Weights of a small mixture-of-experts language model, trained from scratch on English Wikipedia.
Size: 13 layers, width 256, vocabulary 16384, 42.5M parameters.
Experts: 192 SwiGLU neurons an expert, 1 pick a token.
Training: a variant of Adam for the experts, 341M tokens.
Below are experts of layer 5 (counted from 0) of a mixture-of-experts language model. Rows are named down (a neuron's output weights, with its number) and show model dimensions 0-127. Each number is 50 + 10 x the weight over its row's rms, rounded and kept within 0 to 99.
Before each expert's rows: a language model's description of what the expert responds to; "comes before" lists some tokens at least twice as common just after its tokens as in all text. This comes from a sample of Wikipedia text that the model never trained on. Tokens count by the router's weight.

# expert 13
What it handles: Sentence-ending punctuation. Periods, commas, semicolons and closing quote-plus-period marks ending sentences or clauses, such as unpublished., kg., carrier;.
comes before: " The", " In", " He", " It", " This", " She"
down0:70 48 56 36 42 70 38 61 53 57 37 21 58 41 51 57 55 39 34 39 68 60 50 48 48 52 42 39 71 49 55 42 40 54 55 38 50 48 62 60 48 38 58 61 59 62 35 44 56 61 49 52 38 22 56 45 30 46 45 51 44 44 56 53 63 47 57 41 45 48 50 37 53 42 25 44 50 55 41 54 39 53 56 47 47 45 55 42 55 58 55 52 45 68 54 37 44 50 62 54 66 39 50 50 42 46 40 59 53 45 48 44 37 43 34 34 43 31 37 60 39 52 58 47 53 64 57 50
down1:47 63 41 52 56 44 46 47 49 51 49 56 39 50 45 51 29 58 57 53 64 37 42 57 43 50 43 53 66 43 62 41 51 65 89 54 56 48 40 48 48 54 64 55 37 69 51 45 50 55 46 52 41 55 50 65 53 35 34 47 58 43 67 53 59 38 51 54 41 35 52 47 54 46 38 54 38 43 56 58 68 39 51 53 63 59 49 20 58 45 45 40 74 62 60 50 45 47 35 37 61 45 44 51 59 41 39 38 33 51 48 59 49 58 31 55 42 52 54 66 52 55 62 33 35 60 61 30

# expert 7
What it handles: Verbs and connectives. Reporting verbs, participles and clause linkers in prose, such as emphasizing, claiming, said, called, However, because, that.
comes before: " the", " to", " that", " by", " a", " as"
down0:44 51 60 54 56 57 50 47 38 30 65 34 54 47 53 35 45 51 63 48 34 53 43 53 45 54 32 40 39 56 62 60 59 38 51 48 45 53 50 30 49 54 67 42 43 50 37 54 55 31 71 44 44 49 61 43 44 60 46 47 61 47 43 60 43 47 42 31 43 53 39 56 41 55 66 44 59 59 38 38 64 47 35 54 51 57 69 51 54 44 50 61 55 47 64 38 28 26 48 35 69 52 43 62 47 53 51 48 71 76 55 60 44 56 38 66 41 45 48 61 61 40 64 50 26 46 59 48
down1:63 54 33 48 37 35 35 43 53 40 60 70 50 53 68 56 44 37 55 56 51 63 57 28 40 66 57 36 28 49 63 54 50 58 52 46 60 44 64 58 43 59 68 56 52 30 61 39 48 49 58 44 48 43 66 66 53 51 41 52 44 51 53 52 30 49 56 47 43 65 55 56 42 48 53 56 48 35 68 59 55 54 46 51 62 56 52 63 35 35 54 33 45 37 39 34 62 31 42 39 49 62 36 75 38 56 48 52 50 55 51 42 42 49 53 42 71 52 46 43 39 67 55 37 48 48 62 42

# expert 10
What it handles: Digits in years, money. Digits inside years and date ranges, especially the 0 of 2001, plus currency signs and table pipes in awards or career lists.
comes before: "1", "0", "2", " Best", "–", " Year"
down0:55 59 49 46 50 52 54 37 77 62 45 34 42 51 55 53 56 55 55 68 49 22 38 49 39 45 49 41 51 40 55 50 58 50 58 48 44 62 51 36 44 35 48 45 52 51 54 45 46 43 47 54 51 46 62 44 55 59 72 39 63 32 57 35 45 59 53 52 57 63 42 24 67 59 60 62 53 54 62 54 70 35 58 42 41 42 67 54 52 44 56 51 63 48 55 42 43 62 51 39 37 54 67 50 45 45 52 46 51 41 65 39 34 43 72 60 61 48 54 50 53 47 57 39 44 45 73 63
down1:74 51 45 39 63 60 35 46 47 50 60 44 57 65 43 62 69 49 30 63 41 52 35 52 55 68 62 47 32 45 56 44 65 45 53 50 48 40 39 37 47 48 45 39 65 40 52 55 59 54 53 53 46 77 57 63 54 46 66 37 46 51 68 55 46 56 34 57 40 64 41 53 46 58 56 54 57 38 52 59 49 38 51 46 50 57 59 41 55 40 45 52 59 61 37 44 56 48 55 30 59 53 43 64 45 52 35 53 58 49 40 50 42 55 57 54 46 62 44 65 37 45 34 57 54 39 52 49

# expert 3
What it handles: Sports career vocabulary. Words about playing and careers in sports and biography sections, such as played, career, player, served, joined, plus taxonomy words like Tribe.
comes before: ":", " in", "==\n", " of", " by", "\n"
down0:36 53 55 51 45 50 49 39 44 49 42 58 52 57 58 45 42 47 63 56 43 50 29 33 40 49 40 67 53 55 72 48 44 60 27 39 37 47 62 30 42 73 36 32 70 54 46 38 51 32 33 42 36 69 55 59 59 56 49 39 47 46 21 68 41 50 50 51 53 64 32 35 49 42 47 53 48 57 42 42 57 54 56 47 43 43 55 66 55 43 47 54 54 45 54 61 63 55 52 39 49 40 42 70 58 51 60 49 60 52 32 41 52 61 58 47 54 39 56 48 57 60 56 62 41 49 46 61
down1:53 34 58 55 36 42 60 57 48 68 45 36 51 52 39 32 43 60 40 55 64 68 30 39 40 42 52 49 55 37 54 33 50 52 53 44 35 45 55 57 52 53 68 47 45 67 41 44 60 58 53 35 45 44 60 56 29 41 58 38 55 30 59 43 46 40 66 66 47 59 38 47 52 48 45 58 30 46 45 32 60 57 43 53 47 51 51 34 50 46 47 38 75 48 45 50 59 37 68 66 43 62 64 41 44 51 53 52 57 43 51 66 40 55 42 59 47 61 40 50 45 46 56 47 55 54 76 44

# expert 6
What it handles: Section headings and biography. Wiki heading markers == after paragraph breaks, such as ==Career==, and paragraph-start words or verbs in biographies, like During, was.
comes before: "-", "==", " the", "In", "The", "==="
down0:48 47 50 56 51 42 53 51 63 53 65 66 51 37 65 48 35 38 44 53 43 46 59 41 49 60 38 41 36 41 33 55 56 42 35 63 37 49 39 58 59 42 57 60 29 51 36 37 60 58 31 44 49 43 46 46 62 58 69 55 40 45 41 65 49 48 47 44 41 64 37 57 34 54 57 50 39 44 55 56 61 63 41 30 55 46 44 57 34 53 58 56 49 52 57 47 47 58 47 63 57 45 59 66 66 45 37 71 43 48 50 57 54 43 42 49 35 44 68 61 62 60 63 67 46 53 43 54
down1:38 34 36 60 46 63 54 41 66 51 42 44 45 45 56 38 58 53 43 55 63 62 56 53 45 68 34 45 58 52 50 56 31 58 49 37 49 71 43 62 56 52 52 50 59 45 52 55 47 20 73 71 55 63 60 56 53 59 41 46 59 43 48 61 24 64 36 58 47 37 46 64 45 51 61 25 48 45 51 43 46 46 38 52 66 37 55 46 57 39 45 42 53 53 33 58 56 31 73 54 63 56 36 38 32 43 47 34 61 46 52 59 53 52 51 47 45 50 47 61 44 45 44 51 50 51 41 57

# expert 1
What it handles: Table cells, name fragments. Pipe separators and digits in wiki tables, plus mid-word pieces of names and words, such as D-ed-ication, P-ing-ree, ab-stra-ction.
comes before: " ", "|", ";", "n", "–", "a"
down0:53 37 54 56 59 57 47 49 48 53 55 51 61 67 43 46 55 55 77 38 43 64 48 44 45 36 48 72 62 47 61 47 46 37 44 44 35 66 49 51 44 45 57 45 63 63 62 45 32 59 52 55 54 40 50 48 57 67 56 35 55 33 55 40 57 39 55 34 38 56 62 39 61 55 39 56 47 44 37 41 49 50 42 57 47 53 51 46 60 29 63 51 47 25 43 47 63 24 53 45 63 42 54 53 53 57 53 57 67 53 63 61 53 50 65 41 49 45 45 34 53 51 48 52 41 46 61 54
down1:55 54 49 44 56 53 68 53 55 39 43 59 43 41 40 61 58 52 54 47 61 54 61 61 61 69 41 46 48 59 41 45 45 48 44 42 47 51 70 31 55 44 31 58 38 54 56 56 50 53 41 52 52 64 42 51 40 40 53 59 66 40 48 42 44 66 39 55 52 71 56 47 59 50 18 48 37 34 48 38 54 57 62 44 56 34 43 56 41 36 52 45 52 64 35 53 55 55 46 56 53 38 40 47 62 52 47 49 50 67 33 48 57 49 41 59 48 63 30 35 46 41 50 58 52 46 19 34

# expert 9
What it handles: Life events, numbers. Nouns and verbs about death, family and personal life in biographies and plots, such as died, office, children, marriage, plus digits inside numbers.
comes before: ",", ".", " in", " of", " and", "9"
down0:71 55 43 49 48 52 56 38 43 59 54 63 45 43 47 54 49 52 53 52 45 56 47 62 41 51 62 45 47 37 39 56 42 33 45 63 42 56 43 52 52 44 65 39 52 47 52 41 50 69 48 63 44 59 62 53 49 39 41 63 43 47 49 52 45 46 51 54 41 27 52 56 62 39 54 50 40 40 58 49 57 51 37 44 50 59 41 51 49 70 52 51 52 44 49 57 61 44 44 61 54 40 38 49 32 55 59 48 53 70 54 49 39 50 59 44 55 38 44 66 69 72 74 33 51 48 49 38
down1:50 52 42 38 34 44 36 52 66 64 43 52 56 38 53 41 61 56 70 55 47 71 34 54 60 49 36 57 64 60 51 46 67 72 49 58 56 49 51 61 36 38 56 57 47 45 51 45 27 50 59 51 34 35 52 39 54 57 56 44 54 58 45 54 53 55 40 61 38 41 54 61 34 55 52 59 55 58 19 49 69 54 46 41 46 52 58 56 50 40 51 33 53 45 59 44 62 24 36 44 61 54 54 55 50 61 46 55 50 39 68 60 39 36 50 73 63 40 49 58 48 49 53 32 56 43 56 65